From a checkpoint of a small mixture-of-experts model trained on Wikipedia: 11 layers.
Below are experts of layer 7 (counted from 0) of a mixture-of-experts language model. Rows are named router (the router's row for the expert) and show model dimensions 0-127. Each number is 200 + 20 x the weight over its row's rms, rounded and kept within 0 to 999.
After each expert's rows: "raises" lists some tokens whose logits its average output raises strongly, later layers aside. This comes from a sample of Wikipedia text that the model never trained on.

# expert 5
router,204,223,213,190,172,184,203,214,228,179,172,211,204,206,206,194,213,210,224,186,222,214,199,196,199,162,203,196,202,191,204,218,200,231,200,171,206,172,223,216,183,187,208,203,231,195,199,219,234,176,195,219,178,221,172,191,202,216,168,249,225,195,240,194,197,245,212,221,187,218,211,198,215,200,233,189,211,204,220,181,209,174,194,166,244,218,210,213,219,165,196,205,222,194,192,212,217,184,181,217,222,195,186,233,167,219,151,183,191,208,183,191,175,201,192,170,167,152,207,204,205,214,161,207,181,185,217,218
raises: "ors", "og", "ob", "z", "im", "os"

# expert 6
router,169,180,176,208,218,175,209,205,192,159,201,214,212,209,183,194,218,195,180,208,170,206,204,205,172,212,214,173,180,136,213,203,204,190,230,191,155,167,201,196,168,225,213,213,203,194,183,149,197,176,212,186,177,185,200,228,214,210,197,192,232,220,194,229,222,214,216,175,188,216,189,216,187,184,168,210,192,206,177,227,196,195,228,230,190,183,181,227,220,187,191,188,190,203,215,189,188,171,210,246,178,223,202,224,203,210,211,187,198,199,214,237,185,183,209,215,199,195,193,191,208,196,154,167,240,194,200,226
raises: " |", " N", ";"

# expert 42
router,240,180,200,194,183,199,186,237,186,198,191,220,181,219,194,196,197,215,196,189,195,183,208,189,202,215,186,209,195,205,192,198,197,212,191,189,196,210,198,217,203,185,223,240,204,187,236,204,169,220,228,205,214,243,222,222,187,209,195,175,163,218,163,187,210,197,169,171,231,176,175,237,201,197,189,179,212,162,219,202,235,201,224,215,210,169,218,213,191,184,237,232,198,225,188,213,231,216,218,181,156,205,210,191,207,207,182,226,214,155,218,223,202,185,197,216,189,189,211,182,176,155,229,171,181,168,195,206
raises: "f", "p", "b", "ctor", "w", "m"

# expert 40
router,179,209,188,192,235,232,202,196,167,172,166,191,162,171,226,185,172,198,173,228,204,215,190,206,227,199,188,190,192,176,194,170,215,188,200,187,190,186,185,218,187,227,183,188,206,199,193,185,222,209,212,184,181,208,236,225,179,213,243,206,199,183,222,219,181,175,170,170,184,204,196,178,227,232,179,195,194,216,214,211,194,207,184,218,208,189,185,167,190,195,193,220,231,204,197,183,187,226,224,176,172,225,227,208,208,166,226,196,197,208,219,191,188,170,196,230,234,180,178,240,170,189,204,188,247,199,174,201
raises: " a", " |", " s"

# expert 34
router,179,178,214,191,174,152,176,183,209,186,184,180,201,197,173,227,219,208,193,204,201,181,172,207,195,197,208,217,201,202,250,206,206,209,210,216,196,225,157,184,187,173,231,172,169,204,220,212,218,184,235,176,197,206,188,228,221,190,198,206,212,227,217,195,189,206,210,167,198,190,232,164,147,228,238,172,189,193,223,191,194,202,190,219,221,208,157,219,179,202,160,180,193,209,216,227,198,199,215,196,218,227,217,185,218,193,208,208,198,225,225,206,175,209,196,182,196,169,188,224,203,178,217,192,190,182,243,216
raises: "arter", "rich", "win"

# expert 28
router,204,191,193,219,182,192,209,202,223,217,195,206,183,168,221,182,217,248,194,221,214,181,221,184,180,199,199,196,223,226,219,212,195,152,195,189,247,230,227,225,222,203,195,218,208,211,214,207,207,232,222,207,201,148,190,170,208,195,235,171,152,238,186,194,178,173,171,174,215,206,170,211,203,201,186,189,193,199,188,173,215,185,205,192,198,216,206,203,225,194,193,198,177,193,184,180,226,199,195,169,172,168,181,196,183,244,182,206,208,192,208,175,192,201,175,211,190,192,212,215,206,245,242,202,195,215,204,182
raises: "m", "t", "b", "p", "g", "st"

# expert 31
router,213,250,237,188,185,216,221,192,188,223,185,213,218,188,214,216,199,212,183,218,196,190,196,243,197,210,187,209,211,223,217,206,220,207,205,229,185,176,187,184,191,216,170,205,196,191,188,206,199,214,174,212,155,189,180,203,208,235,205,212,184,196,218,197,204,199,189,209,217,182,202,214,189,240,211,186,237,232,231,175,173,185,161,174,193,177,224,185,158,224,230,202,224,215,189,209,178,180,177,182,214,145,208,200,177,215,212,182,205,198,200,168,187,216,152,219,177,220,175,230,213,206,227,203,193,218,210,185
raises: "o", "ish", "er", "ed"

# expert 27
router,166,216,193,167,198,208,174,158,209,200,168,192,217,233,179,182,183,198,198,171,227,171,192,215,196,222,190,227,227,222,218,170,197,200,204,220,182,188,164,199,191,215,211,212,183,240,217,223,203,193,174,192,172,213,202,210,259,246,235,199,179,179,219,242,226,186,177,204,192,189,230,231,168,212,194,228,213,184,210,217,197,203,209,190,202,189,208,177,217,201,209,209,195,173,225,208,164,208,204,188,220,177,185,199,201,228,197,183,221,164,189,200,201,213,202,177,165,220,207,177,186,187,222,214,190,210,202,190
raises: "ist", "es", "ic", "o", "y", "ed"

# expert 45
router,227,205,199,181,171,230,178,176,193,235,214,206,211,212,195,235,177,192,198,213,195,224,230,212,198,188,217,223,179,207,205,204,233,203,202,204,202,166,206,214,188,189,232,168,197,201,231,221,176,186,207,196,219,187,198,220,175,197,200,210,217,180,190,198,211,230,207,180,173,223,226,163,207,194,194,234,190,226,208,192,203,176,222,212,185,212,208,255,205,193,211,195,204,193,190,182,195,230,202,195,215,193,182,173,223,231,215,178,220,204,152,207,183,191,238,195,240,193,228,160,153,197,205,184,159,188,210,168
raises: ",", " and", " (", "'s"

# expert 36
router,219,180,206,192,237,246,217,205,207,217,219,201,202,232,162,180,156,170,195,153,209,212,219,177,200,182,219,213,236,201,170,206,172,210,216,211,212,164,214,194,195,198,212,196,186,192,186,175,183,183,218,218,197,192,192,200,227,187,223,215,226,199,200,216,211,203,212,209,196,173,176,214,188,204,240,200,218,194,191,241,219,180,150,213,213,193,155,203,216,205,220,201,155,186,193,197,236,222,176,184,193,194,184,169,221,197,187,207,213,210,214,188,227,215,205,186,184,223,193,181,179,213,180,186,206,235,218,227
raises: " |", ".", ",", " |\n", ")", ";"

# expert 24
router,202,181,179,174,206,181,223,208,183,214,192,211,204,233,194,223,161,192,186,191,182,162,194,166,198,189,212,203,198,198,187,211,201,231,213,172,195,190,176,225,231,187,220,182,181,199,218,170,171,225,215,204,196,218,205,214,213,181,184,229,229,169,166,161,226,215,249,178,199,180,179,176,220,171,248,219,188,214,163,212,215,174,204,205,203,201,206,194,201,216,245,188,197,216,172,192,181,210,229,227,186,214,214,166,222,200,177,196,210,219,218,226,211,192,238,190,204,209,221,217,206,218,208,181,190,226,210,207
raises: ",", "'", ":", " ("

# expert 11
router,219,206,191,245,189,208,175,226,170,222,179,203,213,218,154,214,201,228,202,206,204,226,182,202,228,207,222,203,216,203,195,203,178,173,209,189,235,195,212,203,227,141,196,215,205,182,227,235,238,173,179,204,177,185,182,205,181,175,190,200,197,232,206,223,178,234,198,204,182,210,205,182,212,214,226,195,206,199,178,225,195,215,226,193,182,233,215,190,180,167,221,167,187,191,220,198,213,177,197,198,223,203,236,176,189,184,193,216,216,161,173,192,200,233,220,200,176,187,185,173,202,173,188,203,171,200,224,182
raises: "at", "ar", "ur", "al", "u", "ud"